Below are experts of layer 5 (counted from 0) of a mixture-of-experts language model. Rows are named router (the router's row for the expert) and show model dimensions 256-383. Each number is 200 + 40 x the weight over its row's rms, rounded and kept within 0 to 999.
Before each expert's rows: "comes after" lists some tokens at least twice as common just before its tokens as in all text. This comes from a sample of Wikipedia text that the model never trained on. Tokens count by the router's weight.

# expert 11
comes after: " the", " A", " United", " New", ",", " a"
router,249,175,159,224,241,220,223,142,200,212,215,178,196,153,185,154,224,164,217,198,163,266,225,196,149,183,255,219,168,176,168,247,135,133,196,239,164,207,168,171,189,183,263,153,225,240,153,217,196,172,111,180,180,187,158,248,275,234,108,163,130,228,241,224,161,264,159,122,260,234,130,214,204,222,196,140,180,153,171,200,184,153,196,228,203,211,218,220,202,177,191,207,264,144,202,199,154,152,126,148,250,223,225,197,228,160,140,209,179,224,245,190,254,173,202,263,178,189,249,161,242,250,219,189,203,259,169,202

# expert 34
comes after: " |", "|", " a", ";", " with", " two"
router,148,259,268,233,188,256,149,175,200,215,166,132,227,212,258,222,192,231,239,178,119,268,194,202,186,220,166,203,198,134,236,158,121,180,191,224,163,248,210,236,138,184,211,185,234,294,91,153,197,214,121,185,169,145,156,261,218,238,237,159,191,208,239,228,236,164,221,236,229,247,201,167,166,195,198,227,210,238,160,193,195,165,203,235,166,214,255,212,203,216,127,166,205,233,151,250,169,201,178,176,163,148,230,131,227,151,235,211,209,181,218,137,194,215,163,165,274,211,138,227,211,184,235,206,245,182,177,234

# expert 32
comes after: " in", " the", " In", "In", " 17", "th"
router,232,170,219,241,116,202,204,161,199,197,202,198,119,107,190,163,240,138,220,167,182,150,153,209,267,127,204,134,214,185,196,225,224,227,245,234,140,177,191,217,167,203,193,152,228,138,218,161,153,234,184,213,224,193,240,211,153,275,161,144,207,277,194,201,261,283,199,229,171,112,196,194,205,192,184,181,203,183,225,109,194,170,215,184,217,157,271,180,254,247,250,180,185,168,281,195,213,207,199,191,179,185,200,120,159,181,231,191,160,160,204,148,201,170,130,134,90,210,175,224,239,216,197,192,196,166,250,187

# expert 48
comes after: " to", " he", " and", " was", " she", " they"
router,232,218,239,191,111,239,237,221,234,168,182,204,225,218,183,247,175,136,192,192,183,220,290,199,177,218,172,135,292,214,206,218,172,215,168,174,272,166,154,144,205,185,179,246,191,172,190,202,198,194,160,187,210,250,239,216,176,211,254,214,197,211,224,243,240,207,192,208,168,230,210,203,168,244,259,252,242,129,195,219,138,190,141,184,215,204,177,211,177,200,271,217,150,222,260,188,264,238,223,168,262,168,100,205,181,187,188,162,223,265,90,218,207,134,323,257,183,292,151,160,185,249,178,201,75,214,185,154

# expert 12
comes after: "\n", "-", "|", ")", " place", " Born"
router,136,139,175,122,260,159,188,207,192,214,165,185,257,191,220,192,183,228,204,155,204,188,247,202,87,239,181,148,245,154,244,175,211,209,207,172,262,168,204,210,233,158,232,247,191,173,165,165,194,239,212,189,201,113,176,151,241,142,173,251,203,164,169,259,98,175,206,203,155,153,190,130,210,191,221,191,240,244,211,253,206,148,272,183,79,138,145,219,233,188,269,265,284,200,246,218,168,179,287,140,164,223,209,230,151,177,216,165,183,241,184,305,166,170,219,123,234,181,170,168,169,146,235,231,204,225,148,264

# expert 27
comes after: ".", "\n", "==", " =", "===", " =="
router,197,228,245,248,170,171,235,202,130,230,288,159,233,243,162,174,260,191,208,184,171,100,130,183,207,98,308,209,194,82,212,155,207,146,229,197,153,230,183,200,186,210,227,228,206,240,180,176,247,222,203,220,123,123,267,183,122,198,243,171,170,170,186,214,216,197,149,212,226,144,207,195,206,259,142,240,217,239,307,298,231,211,194,248,212,212,173,159,177,228,260,103,230,254,227,206,169,199,232,264,145,165,289,198,245,252,212,247,184,141,201,129,178,185,181,210,211,157,256,147,201,167,250,180,210,243,232,219

# expert 53
comes after: " |", "-", " 0", "|", " /", " ("
router,89,160,227,202,201,301,189,183,232,236,244,254,216,183,169,138,276,197,223,172,143,245,262,233,197,148,186,170,216,266,234,202,175,179,212,210,265,206,212,198,204,229,145,170,209,155,197,202,212,217,250,166,198,269,189,196,177,203,197,170,229,146,258,213,232,222,210,156,203,174,198,205,220,185,198,159,157,165,150,281,279,130,140,169,177,267,205,245,164,158,175,196,226,208,207,173,183,214,198,216,208,145,230,229,196,271,238,203,158,178,185,173,202,216,93,101,182,134,166,238,169,192,216,113,245,204,216,155

# expert 9
comes after: ".", " |", ")", " =", "---|---|---|---|", "=="
router,235,267,248,175,195,142,205,195,225,239,276,205,195,227,176,183,222,170,122,123,194,163,164,176,180,248,282,160,167,214,72,231,198,193,286,194,188,248,181,160,202,198,194,258,245,268,176,203,251,228,247,291,249,165,187,245,140,159,286,233,148,192,209,159,229,217,209,193,235,292,198,202,123,184,233,169,186,233,228,261,221,217,271,270,215,185,184,202,222,215,200,133,212,214,238,223,126,293,218,206,154,169,175,170,107,165,209,272,182,238,177,164,160,165,162,158,229,171,221,132,141,135,243,236,210,167,215,233

# expert 68
comes after: ",", "\n", "s", " well", " Party", " Candidate"
router,149,161,225,171,138,222,243,274,153,198,184,184,169,182,198,204,156,198,187,152,228,247,222,190,224,139,200,184,299,207,150,213,191,213,138,248,193,231,205,184,216,237,120,277,225,176,138,222,259,191,205,251,236,187,253,188,158,144,184,157,199,203,143,194,126,180,139,224,173,140,243,161,153,106,194,193,203,196,185,216,264,184,212,183,122,218,174,262,254,175,158,150,171,243,186,222,200,161,119,166,220,145,203,146,235,107,212,206,193,219,192,219,230,256,205,165,165,260,206,138,204,183,217,271,235,116,236,227

# expert 23
comes after: " 0", " |", " ", " 1", " 2", " 3"
router,225,247,172,243,212,201,153,186,167,126,179,262,238,243,272,124,157,153,153,162,136,147,264,240,162,238,150,259,241,233,211,150,226,181,221,191,176,223,213,241,181,156,186,170,211,138,167,229,292,247,177,216,212,178,223,174,153,201,253,205,211,196,178,178,190,194,185,162,193,159,173,218,271,218,170,168,173,209,184,260,225,122,214,274,164,305,114,199,225,212,215,153,240,212,160,259,219,202,235,163,153,182,227,193,170,233,129,170,207,181,162,274,200,187,163,248,264,222,252,240,189,199,232,151,217,228,234,152

# expert 65
comes after: "-", ":", " •", ";", "|", " Website"
router,175,238,164,211,252,107,167,249,204,198,189,225,139,175,201,235,155,228,166,209,197,234,202,160,165,169,145,186,216,161,194,213,252,214,249,155,194,220,244,233,273,114,233,197,171,211,125,248,284,145,182,191,227,134,162,181,246,214,179,250,151,209,192,136,226,161,235,239,180,242,175,157,227,135,181,219,255,245,181,182,179,184,239,152,225,213,220,171,218,171,216,255,175,218,231,229,222,166,252,134,229,216,195,178,199,172,188,221,250,252,187,248,164,248,91,144,218,192,206,176,140,221,213,173,236,198,197,224

# expert 52
comes after: "\n", ":", " ", ";", " information", " non"
router,184,211,224,182,208,148,156,202,196,163,299,229,122,193,161,243,191,236,191,249,222,143,208,200,196,213,239,136,235,169,156,229,225,257,209,234,144,155,189,216,251,186,204,236,203,239,171,232,226,257,264,225,225,157,203,221,216,177,270,255,163,265,155,206,276,221,198,193,262,212,172,175,241,185,192,232,197,233,242,232,282,182,252,242,232,167,261,167,223,231,213,217,201,213,257,247,173,206,250,192,183,209,202,254,211,183,182,258,234,168,221,196,168,225,133,221,251,224,167,105,138,254,195,171,274,190,166,251

# expert 31
comes after: " ", " S", " C", "S", " D", " P"
router,144,157,168,248,255,251,175,215,264,170,172,185,173,184,192,216,247,182,211,307,162,148,201,234,193,209,158,217,173,233,201,313,189,186,154,230,159,203,173,133,225,252,174,160,225,180,165,138,162,185,96,180,202,142,236,211,217,206,137,224,226,160,200,130,223,257,191,177,214,206,197,206,204,244,140,142,260,196,182,185,220,230,218,164,213,291,216,262,248,262,233,214,192,222,120,242,237,241,210,192,195,243,233,293,197,190,161,220,233,194,262,225,222,231,214,118,172,152,217,187,245,266,204,194,192,197,229,229

# expert 38
comes after: ",", "s", " and", " Genus", " Family", "hylum"
router,179,110,202,153,209,285,224,178,194,193,195,178,201,256,180,146,241,187,194,147,195,144,193,228,260,190,216,232,232,217,234,179,202,205,188,193,186,210,263,224,196,204,129,249,225,173,186,184,227,212,216,200,219,206,193,236,218,126,187,262,219,207,142,202,207,234,178,201,168,162,245,200,216,175,152,204,204,219,180,229,304,227,204,204,152,266,225,207,251,218,140,159,188,212,176,231,122,166,183,131,189,206,164,225,210,198,200,155,237,214,206,274,211,236,177,199,200,179,171,264,164,204,221,239,242,165,217,260

# expert 8
comes after: " |", "|", ";", " 2", " 1", " was"
router,221,197,233,152,242,176,212,204,263,233,229,190,212,166,179,224,221,179,150,205,226,205,151,249,185,195,157,183,211,231,273,172,192,218,218,230,146,177,96,200,205,265,128,155,261,121,137,312,137,188,144,252,217,171,182,237,157,240,233,234,195,252,158,177,249,232,183,184,218,171,165,197,172,263,215,105,193,171,164,233,180,216,241,190,163,194,201,175,227,239,160,176,229,233,290,256,213,233,263,122,220,156,189,166,203,231,184,246,236,209,141,189,207,198,117,110,192,238,122,212,172,213,200,130,176,241,246,140

# expert 66
comes after: "\n", " Coordinates", ")", " code", " Country", " Type"
router,189,211,205,246,208,224,188,226,228,195,213,203,221,168,147,177,163,167,170,141,278,118,264,202,175,170,219,110,252,274,140,152,209,241,160,213,197,176,112,223,162,177,272,257,180,207,143,170,258,279,233,211,181,128,232,236,194,174,231,249,141,197,139,208,183,176,174,228,251,170,220,149,230,200,213,181,132,263,208,278,231,154,219,195,166,128,216,218,239,248,232,275,201,228,218,207,187,245,229,244,203,216,215,197,165,230,201,198,185,221,216,205,135,149,153,229,236,242,192,149,145,209,251,218,255,201,197,235

# expert 77
comes after: " the", " of", " and", " a", "ing", " The"
router,198,239,216,206,187,298,168,245,242,211,279,226,189,236,152,196,209,223,136,221,310,237,234,231,225,196,157,166,174,140,210,235,123,210,166,235,204,223,222,227,231,199,163,238,225,213,157,249,241,147,102,202,218,206,147,271,171,262,307,205,203,254,187,220,228,175,249,231,221,190,260,233,208,179,159,189,183,209,207,194,217,182,225,239,188,243,274,216,182,174,152,176,121,180,231,282,286,195,265,173,215,158,180,185,207,200,208,244,171,173,192,135,159,246,183,176,237,174,176,180,124,138,239,181,203,214,183,151

# expert 44
comes after: " ", ")", " 0", " —", " W", " 1"
router,151,225,180,247,275,240,201,175,190,191,180,230,193,234,173,197,204,235,88,114,198,228,194,167,230,235,213,110,243,239,166,227,152,132,235,229,175,206,202,190,226,178,167,194,205,232,170,205,266,217,253,222,204,163,258,174,201,150,251,226,175,176,176,196,159,208,235,179,249,151,222,181,273,179,221,219,126,243,162,224,271,115,245,178,185,218,183,157,102,152,168,112,322,190,189,265,245,217,213,181,281,250,222,176,244,241,224,137,239,243,224,223,205,157,248,185,211,164,238,215,227,124,230,129,155,258,163,226

# expert 36
comes after: ",", " and", ".", " but", " he", " He"
router,113,156,219,131,170,206,156,112,162,147,114,156,219,185,146,143,174,180,201,144,232,200,124,171,221,224,239,206,131,190,199,178,156,194,236,168,147,164,196,230,199,244,124,170,227,185,191,260,247,174,211,252,213,172,245,230,211,122,199,126,260,223,213,135,218,222,239,179,224,150,204,177,216,252,162,193,220,231,179,158,216,127,203,122,170,250,189,204,231,225,210,198,149,226,188,232,195,115,174,180,150,227,165,166,265,212,227,222,180,179,196,265,214,247,136,170,193,214,198,211,204,179,140,199,250,254,235,183

# expert 62
comes after: " |", "|", " (", " a", " won", "==="
router,218,248,183,113,196,125,210,152,207,204,148,177,219,240,157,242,135,217,169,230,153,199,132,169,169,214,217,195,195,181,226,171,147,108,199,217,223,251,196,224,283,208,172,171,191,291,214,179,197,216,270,156,194,204,196,206,257,149,128,183,155,190,169,279,184,184,249,245,187,238,219,187,141,227,157,217,153,216,174,218,208,195,235,220,151,246,220,131,169,187,215,174,262,150,144,209,242,164,216,154,155,274,183,241,167,204,224,194,194,175,180,234,191,99,243,172,245,193,223,154,173,175,239,162,187,219,157,197

# expert 78
comes after: " the", " first", "th", " this", " a", " two"
router,160,248,206,188,153,183,133,232,231,232,170,189,146,215,199,186,143,216,182,250,243,271,193,228,193,146,196,224,181,168,187,154,91,206,225,156,159,228,210,237,172,224,171,201,164,182,203,221,147,171,251,274,181,222,277,203,172,261,223,86,234,180,156,202,200,156,217,210,203,152,169,198,243,212,198,189,137,128,230,206,177,259,217,254,142,223,266,195,165,259,251,131,185,191,192,175,179,228,221,201,165,181,170,231,236,191,162,180,209,227,183,221,169,240,129,202,110,204,181,245,229,171,196,145,157,224,189,154

# expert 4
comes after: "\n", "==", ".", " ==", "===", " ==="
router,232,264,288,182,113,211,279,306,150,218,310,165,195,203,227,181,217,219,193,188,273,178,195,208,240,228,175,229,155,128,158,189,217,165,222,172,201,200,162,200,177,222,230,182,188,252,249,223,255,213,162,152,149,183,185,151,176,179,252,229,185,169,135,185,210,215,144,189,229,212,228,167,207,180,185,294,189,176,177,228,156,130,203,181,255,171,154,251,217,213,166,161,114,224,231,144,238,281,230,216,225,160,239,157,164,176,174,227,189,141,214,218,111,235,228,229,214,113,271,226,125,261,162,227,181,164,293,198

# expert 56
comes after: "\n", ".", " =", "==", "===", " also"
router,244,220,191,177,194,228,191,252,218,191,291,172,212,179,184,222,213,144,142,124,281,148,207,264,169,220,259,162,232,226,185,196,233,191,123,213,149,138,111,170,212,225,223,246,207,212,164,265,213,175,274,213,190,167,176,267,189,153,195,232,143,199,205,277,192,196,246,243,168,220,224,149,144,212,237,237,182,182,190,213,220,181,237,208,211,199,256,166,145,232,174,196,189,185,270,199,156,168,192,215,204,175,256,270,257,252,248,229,183,181,197,165,182,166,220,262,246,262,140,183,103,195,187,179,221,219,241,245